config.yaml
activation: "gelu"
lr_router: 0.000627
batch_tokens: 32768
Below are experts of layer 5 (counted from 0) of a mixture-of-experts language model. Rows are named router (the router's row for the expert), up (a neuron's input weights, with its number), down (a neuron's output weights, with its number) and show model dimensions 0-223. Each number is 128 + 32 x the weight over its row's rms, rounded and kept within 0 to 255. Numbers have three digits each.
Before each expert's rows: a language model's description of what the expert responds to. This comes from a sample of Wikipedia text that the model never trained on.

# expert 41
What it handles: of in titles like Hall of Fame or Court of Appeal, plus modal and pronoun words in argumentative text, e.g. should, them, not.
router:112165133121161121105129186145100086114114095187074121148168082135160149142084140173107100132111090162121130114153185055190154111129131109080146189153114081178104124079137168133150142140148092196125124102137137123106110134065142115176115092128157146128146153160115083129101128089073146126106108125162173080197100172084162151130099159096112129101059122162154167106129140109156125095104135131153117105178172150152106177123133125131122134127144194186164177137134206108079105123149198117062107111154126162144115059086110127061097097191062132098126149197098154131120115126105054091105106113156148153132158193140076143085116109094181166118139101130131109104117133149101121153173
up0:164155100080159190102120118122105062109130186131125145127126053182066114129126157153152088137086110131148128166110139101156105136130114084146113118149117097111154167133131170182118147147116099120131148112116141061121137144131142133092129089093172179044124120166122120151190139156092073134159109115160096057146189167119128081166121105117140088122136148238126157126193129114208142100100141123093178106110102150140138134125119168152117139107123099171094172136133085113144132167141078177120123076142124151145158119087146175116079132184096143106097075174090114141163130113110187152109087119105128141139104158130139178117080111076192148137109180113085171081155049201101124101124
down0:139175139121183155165141169130110124144103159147071137106129101122151162107138071145148107146124134111141111078135116070175096101084159111153123183094111123152175103116046159158122141081129155081098201121121130156109145162128144150164167116141108155146150181131111172118097168099172139142102153131171151107101117085136118077131082186150140123117150178136102100093145171077153066181213084138152115084102152089115101108151139096097096103056134156164147110141150168107094171179137112091120123143208142128143120161094118135117144102105101108112149193099104172157111163124191097106119108100128096116122087103112045128089075121090111156054150120099079108152202174119101181184139
up1:102145145125150136159127132071173174047202079161125101174145149085138078133118123110109149138118070134118138120137183143072146141157076132077090118166140152179193223140137127139131181129146114125190139152090130101129134112096104155139118111120124132150111137086150087161105123141146105114124132116129138152134119142185111211101115089126108148127144155131180172094116121126102118117120150134173129106149190137094103162113135152140156111060142161206100089167061182132093096130125057113059148118215121096131151090142145131101117115138147163148106147141196111144110160103196091218086133100176100124113177133162113131076153130129103116096168150090069083136129096122078146158122
down1:079136135121153177096163151136147150116146101074131149169098142127122106165097159130196102157151118082168154152114056192166158087146099141121144159135090117121127191197118129189094121175137186140107092080179123105155118176110168127099129133126106102134113129164075126154127117121113144076135134147062132108117155114128150156177171151099098136162155155141063138090140144185140178184139109190114112103164111096144088077093097076170130069128108146088146181108152102116149127124161098139168145102130109157123074163165068159082132124112146170065144128061116096157086172078214138097156089074064136112114107104082138133107134136102135087131102131132137104153147082159126148196085
up2:194109115082097092113184165097143074119189116120152115106078118137176121144121069109137098129124085132136157148129113064117080114106151157061125148150126143120132179114091132136138180145164194093125094136126129136056136154091133186140095127146127122103135143175132106147133134109121103115029096141150139095134114132168153090167152122131125160119098133107078170140093105109138071079100163132088136142141108176162148159215166121071179168121091154178169162118108151154107040178117167116175135164160105118077130125126164168120143083220130159206120107111087154114072134158101133136143097081144079140107144152187156148122175141072152151136118097173154154102117126112119098093163
down2:131112147117135141129124124121155117127156159098139100096127089095151094157124144154194086193151161095140154097118135152075155173138105127130120113129103136161129189142122068100075152094143197137188094100147130104106108124178142121155101118105148151153129102095100121139185130142168148125169048142121112088121121070058164152091127096088165086137161084125124144151137084159124087116113129194113133204108169147164078171102137121098125115178201089157098122139073036152156078105106143158116156175119171066115115067090103171095135102100112078135143135158089127117167158165111163138165142073104161160062128150158116149128147110142132122132060156153137189096099118163203138081169
up3:168109090227129170094133124125119143119077153136124102114130104096197143099111110148165119125172139129061135187088125103134105172057096156124125125098131081143128124124184203135155128185100084154096071123113149118088117116142111097156100098101097114106129120142120195154067102131106141133154156153183173071098146149143160104176097117092151153146067149131138099099124114076079121115191131155150143137171167134145140127113165146211063159131128159134156166173103175082096118091110126117144116123075125167105151119127094160129173111156061064087148160143094166153123081152068145134109116090178119185144172183081154161113125135139088177111145141123140171087085154173112133167133
down3:107166174104148102130152116172140134148124147127149184081056127063168104132103116111139160133121146158174128063131160168196092127198135093148043172182152144096102120136159147153063061082116167142139154177109181139108108051181159071088110143134142084124086115113110126143128147131115106115139176108098139128159127108072112116170140123104109161175106164134152109165144151119121131156201111161147146159179148075156134141124106117143132065143078148149093138162071153078126140140121079091153101110126050158120085118109127112101074112122124193137107119176126099142124114106138131093178113102175128117142154116148100129119169183147186175127095100121076090068130072121112187121170

# expert 47
What it handles: Plural nouns, noun suffixes and modal or auxiliary verbs in explanatory prose, e.g. feelings, changes, could, have, -ations.
router:124152139140152166141156152121126125090095108135135117151160084182152108116139131186108139121143063115108150129153149059142183165141125132101105142179069013178124150110151164127130183129110109176103088110146157104083082124117135141146138119125111197151130160237124110117110127104128158119140129126153154013137113144095181137131078202089125111070096141182154146122105094055165148087086157122150107099155148128175111126126130153143107096150109144170183162138110165114112105160146135161091121069157145149191124101132154125123129127145119101112069197139116142124153076098094058103115108139162143132108142184153112125056164113094179148143114126099120110084160118056144131154137
up1:083037138098191158118119136140205157112095189135095146122174056208120063131079130165127189156057172169114115175168135079145144151131127147116143111158157132112177077097114133153161124156135138073141139166156149129106165130115099134135117094108099088164162134131157112081109074104137116106096165147115119119158108119151147105108139143173146132149155178094136145115158111134124108107145162187167141111105039165110119145086123165071083132159090088147128185111149083123110158166123149129139070091112153131150113143096130108179163118097077108121136155057102140112138174183105072129078143114175132117129169164098115086068171140141135120167104126072124107047135144090138080126114
down1:138078080114149175116122062148147181160183163070140147084088070155142062090132144107176119110106158088120108169126136198146149152152110152178104106119094095142085091128147174114142084184146189112133129119175136124139152126136117150103088087169153098126122091130106139108078118114115122140146171120101175138163152134115155109113099093125209148142058109109149129002145076092140136106140070137071115132120173163135126142075137136123071097162139162087105136144133117166101156160157108085165151131064134149121073125168107129098187169099144144143146154127069176153092120175127109150117122153117130117078169145070112113168124101128188151160182109157130121112157198135136139157074
up2:151135124127128130141088146172090158126107099161147064126152100100127105201117139087104113169113193147109039106165159135164132147136128092105127138105130134077168132105123142132143126114144140094150142132119111123141128110120101157103160156140136225103095152183073185101128125181165131136060120067159152094083104182159135106184120104129171103143115135120107102146071096114163101170142129072110074098162122116114113181106136147114170159100082130142144132100109199154140137134182148111102084140162110080188103098146089120119183122143172132167052124147121092123109168058074103075159184124171085202145170187144149151110120159108078116106124155121095086089148153101072113093175
down2:127112127134074149158172130178055135150124110116147139171090108093149129158168092142125110155147115112118066120084154117082161136104164130153135128125156109151132117162078167156081197179160129113108190137197152153137166153094142107141067061093121081155097136115150109192097088124105084160109161166138090126124136095149166129181156108128170134040159099097160175159102089115131137090130092116097207095110103124143086104158114116136077114136169071203175165157090126136148145156121175102146122099150160173084171104136100139129145130084112144146099132132072087131172103085170143134152159092187087079092086121114099120164116145118084168103101152135187135092189125064138117110095
up3:072135113146113086115122185143057074127066160147137128157107138110137106103141099087138124173099158126108126091156095181154060098106099073138121148165089074141116124235130118144167096108134121135151112090101120134113093132103146155124130132118148181149163127131181103151213103139177115156123131105119126125123115160160165197083068103172094145139120151188036118163037106163145124100115096137098100082141139166102103128115046131129157140052111132130113143106096134146133142118103097159147142191116174073151173154122165116097124148108126171139165097154133102121167107117091159111130143160153126096131110118151103151183117123133199119144160145137080103179134078135161161035133
down3:165107156134116118129076144215106141114083141153132158140123154118128138139179109058169120125116124180101123111176154131194160217121115148154183146119140098125156074147068154177182066143103101143095135139100133118136149167161146160167111120106118108137169136111118137112120109156147118122106144130088140091135132121064122189149130137062178097123049159130077068126119086116121091089144103073057117116154113137087188101095119069125116097131083048162122122153126106135119099142093078120163167174165130168178193173123129103139112101192094125098133172123055096157122156187085112147181086133121134137130097057143136093131115107156087164156140135149131146201117142150123146138135
up4:141087170154088153205153106158076126162165158103106100139096096176166085174133125124073106155141110098103132104116141101086147087111134142098146141096133150106170115164117187169152149179117068144136118176103149032068067153105099110101127159102084149149105184169157159123078131072138151173131182128147116095121135101137145146136110150187104158134155169144153147164047075086118102127095153165120104141123121122099171034114129147178162087166140104189101118103145122178087132073172073141112162131122124130131150089094110136164084189137126151134138131173161158124125123110148110114147130080196175081140179134122064106111135135144178167106107129160093101146142157068156117140134
down4:112185123106112107114085121167072182149140049207113184153106182063145135141128166141126175125160142111158090127101142129170108108129092133133104111125109177118103155087152091172107085174106114103111114155115105088173118189185104108036103111120126095160193166104168110152109109168118102122116136105081120143132097136172151110149124124169061090137165106097180111127106174162120193099151122133096174082195077144162165166169108145179207134157111115148125077189099126117100094177114156159157104122122124131160185157143138134105109122117171096107126140130115099154180135146100141097080084135097127090124148161173107120070060150181092116117080121147125120141136135110119087084084

# expert 39
What it handles: Narrative past-tense verbs and year-final digits in biographies and histories, such as died, founded, began, was, and the 3 in 1993.
router:131136096141129181101166154136128103109149092148108121126157122100158072104140163175148089125167104088089124120163168094159188126171151139103113151161048025177093110087157094098118186092144132219136125132139144149141079132108118100193119127052169127199104107203175136108132134072077139162106138093150155101169108115064143126129085170088097103065102136151134127119112122119190095113133138092153084154145166161121116136118129150147115122108158167133141181126060162121147063103133145144104114128152115069162149103141175099102096117158135130103138169183164160128130131122096068107114050110136114136109167161178140130087163062089161134151119079112139141079144125121114128156168
up0:079164067120117111185080125111158122150099105068160128118167129130186140073151137084123151076116112085110098143143166173100152096150052159124119141084132166139099147166142168154122169170178104164126163148124146117218111113154188185163146100122152114083160090097176081126152138137091138130160112134118134168135110062120161153117116141140103057179139091081089227149171113046104067066110147123117100094146132150133109188122156119202069101171127097125100161096108161087142117138152126104105139114113159098123135129121124141122118119100132161108127164094064121061144098134141130137039122161140119133111189122182119149097113089131122160122145077143163105177123152114105121134130
down0:143155150179173099153150090125095136092083126139085142240094126101107125114090142174166108202158105133144129117128105127138159162149103101116128084057084125143138132097120105165098137135132115129155167079118068140099162178159114149090119118137121162179112137100101173062077109124147116181089094130109143053058165105086137109106128081147090104094143098076121087127120113198130174130081143133095197142158092093125094105148127146078107158171088161141091136148170114100154153146116071115136101125105078095087101169136150094140161130165150164162193180152126151076134188152085161170161165111118193120127134102134161104161151164089138106162106110101163160182108110157126163166118
up1:105184151172178146129125132098136088120155077157153099111146152134145175081065159071143149145090124122091125077095133157131065065106114147139079155159118116128110124113123137132143153111195117139091117122079116139113072132132136107071120180149108186148179077174097076130102093089129118111072209158097142130137039099192120170121134130107139060118138157163106111126085173192096135110142193127101083131067097100122098077135129146153122148116088122057086116132146190138165125091153119154163111137114081130157137142178188133132134133119179124089103134129148116185098119133151112077127134116122196140129141148120086105132139126176101141106157126133068113134228101117105178131078
down1:183070109194191146117135136049088111083157138078140151158108148083085091111157149185119190102119147129101067146115079167141101187133141129130145113106105184151154074075131136133197075117122142158113130132123104110133125167145084144189107083134148136115146157098163111124162119151135092119123118114154126137111135173052177104098111125099112146176114199154102089131164146105079119144119130136173154146195100152120160095135107100123139100135131094171170094096144075098068181202098171057142175129114082136118156178066122202129095106145142099137114099105146105129103158146098118135091119105132186115178099149075119155140115179090117078122172129142155130122139058137138123173130
up2:173098111161161140171124131168121098118149107151139150089128091085129130144093122085157103121057150125111115133171145157155084189094127106167140137063125106126133125144096051139076124135118124168115122173136155096093090187131129138173094147103160160194121049182186071039189110115136136121087130095132176164123123102186170166123098063136090109148116120147169109101187155137105129132184137113160070169108128119080127104052137103111121180106113141102073117140100115140075167192115123169103119115116104095136119123086124112141077083165096119205126152149192099101135148069123127095100138155131133147143145115128154174075091172119157168116139099112126109197117129163073130156147
down2:152148163160053122109091151084108147058154156069094079180147122155120162123083077109153136109140100076144209167099115255107166103057183112096193118135139090094153120180093083109063082112156119124139155149118114178119113158182151148124117105115089122127124080175136188116092117148117085113097167123087121117132150120197123151090131105162116176096106112161138130108170107131128092113156100129123162089086123124160103131124160201129118110147113142129092114157140130149174149135135123114162206109114106097130098118104146129125182167131105116142146137120092172157110160169146139160125079104105162078146178146163125073100147120124129101146101109146112136202127102134167050168155
up3:194105117112186164091177135107130134116132049106096159146156098131094128125091189128115118138081118140062171164142094138177131158118085104095143131105102058161094000177171133137102107134147101120134162103164138132106065183101116102106136111143171215155170066151162174099137116144077139123127141086119151123086113108124150146133159106162154137134168138150166091161114114116145142133190135138150092114120107141109174204111057123098108087085139166096109156068113118107128137143105139157130103143156166096146109118144177119110139132123156094131136102208139161179127150090118091116141142177094080147133134171092105115036183154141076083144125120123133188087113110113114109114131
down3:115129115173136164139068091192137133061130158042091108119154143122153106101151119105130161149153157132144091083102131113152067057119117126154109188163110091148137135107121145136123129111184160121097151083121062120234124205124123183088151151110111133194169140106095157116110200141138095112132105129149161180185101095134114085110132106167089170175093113067128150128159162120144115115120124122110097165134125099154165098146090119130153134157145103166133106115088115169169179134108169138077153179138165085102130097104108077094132065165138128151154045102160178128121105118133097117120106119088125099131102143136117169192113108145197132023149180114118145136170110119127111159130